From a checkpoint of a small mixture-of-experts model trained on Wikipedia.
Size: width 160, 23.3M parameters.
Experts: 384 squared ReLU neurons an expert, 1 pick a token, a softmax router.
Training: a variant of SOAP for the experts, 591M tokens, 3998 steps.
Below are experts of layer 4 (counted from 0) of a mixture-of-experts language model. Rows are named router (the router's row for the expert), up (a neuron's input weights, with its number), down (a neuron's output weights, with its number) and show model dimensions 0-159. Each number is 128 + 32 x the weight over its row's rms, rounded and kept within 0 to 255. Numbers have three digits each.
Before each expert's rows: a language model's description of what the expert responds to; "comes before" lists some tokens at least twice as common just after its tokens as in all text. This comes from a sample of Wikipedia text that the model never trained on. Tokens count by the router's weight.

# expert 14
It responds to: Line breaks ending list items, table rows and infobox lines, plus copulas such as was, is, were.
comes before: "|", "-", "=", "The", "In", " -"
router:118122112115169142133150148131107171086139156154116132178127171152112185130131103157110165072114118184142141127040157146156122136131153180109158142071146084118129091111125142102091163128095120184171181106134107119176119095113105129123094126169162150155123082100151159183134081126108121115128167104121141066167118101139096118133146061088138167189093195193198122177097121132163130158139151120182114110142120063165106184149107114153097084123083113192041166129131095127141160073138120
up0:147102115087115163129134162131136046132144097107139139074163107113105137098088074080162100084139134122204152099156163137124082156153056183073135111088137121164112096131076098138109138124117121157076143122118147119110130077144118111125083087105102124154101100162127154124115157147066150152143123130111099186119145100097083080123089070117136163065137200105100107197102124132157152108104171209157167114142149075155180211108115113094103151135165104114147134116109147101085179101152081
down0:205130098067168187092107115120138126066145122138165102123097167043040101166197180097176098106122145090118177137101172133109095101157144129160092156111153108075152081164100068166134121106114104099148092150116168107149099126125121231111138137171134075103057081117145108129133144151138113168184126133105124102142145153158080089123156110142118105137135095127068086157102103132142102049111124114142175094128103120162116096142123162150107106105151110141117130098169103119170137134155136
up1:105161125089134162127122110134128131171130091115147110172162099149099157141124136134166128088164178114179134090188047105083060223173118167116148120103127120114145185120110136141135140090148180135193133092138114114137131129112164105207183138143157107134140081174147112162199158135193062103080125124143089119180148156108168098125033120090123132113133162109143128152113157079148134122144053150143128139081122128143135120189114125132169083114101153119076119156182146139109094125131169
down1:135143203109179085098145125056085182135122126097119123073205159081094109078140121086142153071106103109089141180129155133157110103135123153123163101159106125097112142112123163141086090119147118123106107121136083120096144180149046126093108141150105146095102098135138078135216109173094149154152114103175155152142112133075117165055181138161149107158139075136122122095116121183127164143115144139131054159133139080167135141086157141160194111167193125133161124096143141115159157096156078
up2:125081062105131147141109107064148121102178128134144094161077130205158080113143115126124184126070133123110085134107092187127214120130113128118105208110190082177136124068164121134145152135140108175152183159127168136137180152092087150126122156171064141101128108126134159164132060180144165121176139142124066075087069156127102116133094120112116165170110080135165143176125160097135084151111141113160155094087131077095142162106162137136143094120104093123170110110137161123121144074116136
down2:083149118133153140072153179142041115138111097094157132128158121097140098141112089081148136027164073117113123106117134188166085149150135116110208110126103167146079092144133065133170104104080086087196141123186098151182132091134135011151164088100121115144141121109081101123131152121154156125113141053178095131126129164149130106115089117131071113130147149118071119121142131108126135122174160128092116146105120100112124172127143120149205174120123125141151173124151185114124138132150159
up3:081100121056175138138137142184151160102143135181091109120124167085128202080124154140132080088115131140124123104080105125131149134074059086048126118078143101127122160126179135127101138136148143124165095145152187127160143134187141119120118120088141133109096105102160163182129126107108162146145163122151117092152112158142146117146117142023174073102065103119133124113141095149146102152125095110143159109150071065177125145118087153133154160136182168184158092150124195144050159116119083
down3:176086138181089141177086064121112134139115158134161138142100132102137093151158119128141114122094111180123079151095222133141114141161223171114200199154142091127066069099086153113113148081131135102121124145127071099167105162095100113161151115145117102143109099114141105099125127089152126062145115121104162080170123059122171148098154089139108164118131193144116127125103126138143107082137147117160133163125115158048118026107162090095120115146120109149138154140111096167170137085121108

# expert 3
It responds to: Prepositions opening phrases before a noun or article, chiefly of, in, for, at, from, including sentence-initial In before years.
comes before: " the", " a", " his", " their", " an", " its"
router:131099111082109105125107100175177165129170071146074085129061114128095127105145145110149150079108151090110097102131154127094120130184116042162122104117110111095173152122132120144155110087141156151115175176154137104117043135179144155151157164141084112158177135095113129091132134182162065086160120124106119089117085101161114140162096152166094094179068125022137160123138138141122109127127175042095158128090146098120134091126090125167089117140118190101103134114161112139141179134100082
up0:165113102128169086072102108120133062097108113094181164102124114145158158091124160138178096127105082115156156077151134122059119103179060110145176133132134167156167099201141132160172099168160061102131179118112151099099141159083072162185102127148129102116118099088133143111169186097191160125164134076125113144169108170097155155108135163167143094159134141159128165132124099104112106107086173139079087118157059106079125121092140109152151155162128177169170102110155183084114140100129128
down0:111078112133127154111108182118124141150116090157078134170160158158118150136177160086089080132164089087155148130149106151155110076095107148126164132147130112155071153110170106124083111161181145154142212144131098075132079127143162085112129151139128127130164150147075081094116148103157147078059113162176141164141159135104151150147147140132117120095147105168085216138163160139069114148140174121117116123088131154127184139033117117052118174161114140143138113139216073155085138095154151
up1:121133097118125107116153121164151101119180054124095048175170149110176163107133121091161111143130108158178156122190126144094105038135107132079128122112107093064121150129114150084110101092123148171151163093146197077083074058118178154147137136056119134141094116060077138088137100201131076092160109092144116135155185157139171116143095131103125110102110198090106122122101129121133156081095154150116149116163178108176130140088138138081131190159121142114131139120097135116129155100111118
down1:109146080199112086155125137142075126144124166105128167090100124104169177130162154160107112148117137132130128130160130149116152143125158161189164116131110171148108077207158114149125139109147130087134096105202111115122159161049109111155060140098138177124062062118105143125103102098112107174157090180099123151161073131086094128057122069106129068129108073116078078090092072153065162149116074174102103146140138134137127106120083178114156149103143079166134127116096127093154094119125121
up2:103107116074126123151111142114161149106110071134101112096098155075146181130197098152118127144105186144136131081129161136065134147124085119104136141118108118127137084069143138133169134154110094134217094120109047169090058091127145134114134047119109118152092139059110161084041144089106134141120162131138142094158092104136119118113082116100172118172121094181138144127136167139139077097130109174150197132164151065160099147103132155105128127063093123099101136117163082130134183097072103
down2:163089174154140134089124150106174130141097176101135147136080168147154150137083052182086148181149104097155123099095175128135074139117139074133155149122163110126133175119147119094113134113027186170130120064122157127149178145107150107123104185112170127188142159098141148131175102103133110099093056128125118133088175127159093204129127171097103127139120137099108173182124104115131157145187141147081144096151166137149145194070130083154095163099109109132167123094155143080124103191125146
up3:059155106178193081158122164158157106129115112118083092149138150084136137088041124116135074115090131114114094092125108089164126146120116180141191140117155125085168126114166135080190095097140102069157145092078105168126118124126090141120042107146123133094101138106132183107164112136149141124110133095109046134087098166100106132140110140131098142117133143144148143150127130054093134077120136139062139163145204101180179204094117142097134088124165120122090079127116125147145144125137057
down3:125131150102139116163086099123156144128137120155126096116137050162066132174136119105150169098086168152095088131138119147149190100110114131114101180149123142130070199145085168123122132121096124194071122120131172128158136185076188120143105127105113122141115161146176095139142148148150142091073068137133220094161153098104159142124117143083177107166119169116075126098192113128114181159134153101153096099131113070113122024059163143127128143128143064167117164101116125137086099155119139

# expert 5
It responds to: Past-tense verbs and participles, or their -ed/-ted/-ing endings, after was, he or to, such as became, released, served, hired; also match scores.
comes before: " to", " by", " in", " the", " a", " on"
router:168137123125121114125124109186173103104177100108168181124131121159066093088172166140161114104110091163136088053149190130163087156117181140138162141095132087133079162151180147163143160144127149102127186145105084159143152176153106136102139089139130051161157134084136162088141137132150095159119164128144158072077183147103197127141143111092115159061115095115101069117082091063111118147135135114100154132092119135148078160114126211098135119141116174074121193138108127097159143088107135
up6:064127132145080146165102138132110045130147102140130108159126146092094120111091126092168100125122156181170096050123132108141135077169156194107170005176150115134120119158147138124148099087072146072136186154100051145160056124138054095109136109131142147111145128119108114111089105118073118126146121147159098130104144126128096111133101189141125170108165132166056160129131100137126136130109099159129179099127092127097152096088158116117132117104108134143140117114022131128108171108133095
down6:151151116100117136116105104101119175132137146168166139081111134163088146123097139118142172113102105132122137065119125138127151154046164159169082175147136130137110170136105148158120166137224139135148116133083150064127162133112175092117097109133159116103170106133107072097147150118153154118126173105138121182123111048094162183159099104194110117107130112050138124123152132139131086087191189064133127115107146175173134075128106156151050145197180101133104116079157117127170109095081163
up7:145076157097170148107141166104132070071099160106072144125027100177120159087104093091193177117157135150126126081125049098097083098145206133149156106114083115126167124136136136095186128142148137103128169139080127147146106136174111137170129122063142085112152155153100160109150090122135084102133167142092128053151142168175118143170128081090148154121119118147110102156179141050141116147095144156154132131149107122153174177175098170174080069134165166125119114144135145110129144134117145
down7:075111155148186096110090119187149069155151095130102148135179027159160139156209124161055123106180134169154112161086173083136171117111087088129075123115120134107127186148159109153084178085144155120163096155081094108136125095094102151159192111148134132115129110075087117087100114081158159099095148153170155106073076058111137120149107121119128169083087149136130148121079181133122124110130083155115080107182109150164107147111116115137105105105156089104136123148151135089153107115133146
up8:103091116161152148129177166158106137143191146123139169166091196130120108107075134096099137112102133134148099164210136093131105177151205132097129136181137121111147097102111110084176103120132097098160151098112116161128084118169196097101190123123121140124125089157197074112168105132092114151122158123122107133115110136101158147123086126122176108122104099054080071163115175182124140155117048134075104093109112111159109102065146159166124091116178169134126095158152096118117141179130049
down8:184092082154137134191127092127131164114060124115191179107099128180121227136056107157063128112153081099151128138090089124159107134142159126106165107114105057152094167118111123145140129069096148138103107130119145098151120078160134156140067148159144120118169110075169140103090174099123168086148148135112115132106175153121163081227122120115166098082189142141108119103155095174124114115144150134085144100116158137154118145053131142114137103077062128131148079168124126132122099139151105
up9:156142082110108140106127130131173114147131110119125151171094126142032113117129126141141139151195137114057120126147133158159085152112163155172136111168075150054106117128126201105128101109117115115159159124133179099056148087156160096156150131120172120075142144096214147161136129153078123117102128089129126138189121093127163088087132148077163148112182154149140110085106079104149166143202109091171170128070108121168156159110172105108141183163100164116122098203097084082144125126150151
down9:108101112156182079113108100146139153147100187135113098137178119107096167166165117100121117135111137121155121077147033137075098149129161179075164137123176148137137131138175119138066172185090124133147128129154207164105155130151188113129130177151133183114158147071099140146116144116108142133109115076185083159124207096132097114130110158123173111145182052096112173101140097150089173099098161168129085151153116125112106154098134113163146130072116082123140119136089175217102138116148117

# expert 2
It responds to: Words inside wiki section headings and table headers after == or |, such as History, Music video, Personal life, Total.
comes before: ":", "=", " |", " =", "\n", " career"
router:160170135144148134125184126149103155120108137158172175099136117156154172099084111157167134098096172108100148115194133168143159168129130174093152111094136135149121081112167128178103167142175145153128136131078160130158138099136170113155176103123103103129135100182134160148150102052133157127091086089148091208143100117096228114118111080162098113130151124095105196178132118122233133100143099125124118142147177152140075148092156119115163119073063137115135151178125090141162084174160118
up6:089134126128147202133140140122178136121161198178153162129131129123125125123151130074138123077146126087096071105119076135147167161131154076116126142096153086103117097150124059174125133120165132111166111061153130111091091141063177080139155140087129099122085164140119105168133130076145139152112085134166130175197107098190184135138095142102149106153175170122139101106132091092174108146080105102135174196211101100164092120166144138133125070117077133081124098172116102111192128147098149
down6:163101137168103194174165138145158137109112114097093159114144146154160134160149093120143066125143109154114145128122147148116143155119128159071121114130167130124124136116184114129206062159097182137135165162156119118099124127108122115209204116111158075146078168149154110129096090150105134131127154179119101079150155108122160126122105096163113062160124127110163170140174047052128131107144164165111159165138081101130163186136165178087139182165170150192174110103100170172093074119129104
up7:142143093116168127091105167146161158119138164127109106132097100126129099135086104133121108092088189060124116102154033093109163121098156109125123101079059177110107103154169112053114153126093123152143070051158176135164169169132111193106122141140091127157149095115111181156101110129098130098145116124181148130160114077119101133156121148078111127138127094106144161139113081091192131160190075149132153175117207097178130117133207135128113174149098099116145074122186133140109103158106140
down7:115117197190108066152131098137184137141194138159095142124163102109205102142127116138138125130187141106140179085105084168130104157132105123152120097108190103118121129153111144080095177128135108063154101146110140116122153108104064115165144067220088111077134150174138155147173102142125150101154110180097117126175156141125095141109082157153082114149106158123168140127125149121060102092105210101148126136120121116195153130121089147125161162107161166076152145112129136149180084118132203
up8:118111117138104150090130153087131127133136100111144164133143123130136168157082132073125093123143094117071139129129161136176117099118154085122176149097046137168126172103084140052139157087103102110133104146130176137109064123140136107143164129179151093142128101134092172160164157060100125121087093112123134120129078102081182136143157132153149118083145124041167142161171112064229101057136099149093146112187147164177133184127130128096125113074161119079069098148171101131105115139170106
down8:095144162147167140110105129190126130186109153188093161130117177096088128137164094105140148124098165100144135154145150091089116145161102143143098172150091084155106071222138104136167129129158150120151139063141177156114148189155104139095073231128121155112125145130143123095059141146152111153123079134086144128146132130113074135099115105195154186089049104136140146140109146166114088131107119082120085133116081161149114044164098111119172111164101079105096085118153128119071127122137131
up9:128146120150023147116128059081102163132149158144095140147136105094167092044105113127139159146124153164127183149170175136055082107083114148162141139107144135145122118133168141100101131086164158079218170126120206124093142092163146094150097091102050116147137144105110137193121165102102119084149114129114107136169133144098234130084102106133085101120114153112119187109159133146136148136125108114151138087111150129124106091121154096153191132085090128116116127159126097133137093188137097
down9:205117110154174161155123161150115181165101116121077119103114133079138189113144147128120078117104126188129113173163183180182133135112172090119135104150155180161187116115116166155086126069130193144085141163154187091168105106143137049149133122126171104133201137176185108135112098073118119136145202156144070146111131135137170138149124127084142130172149123109077107205115137117188125139146136107112086104130148136110114144100116073147102122136063101194165136127132161119110118108159131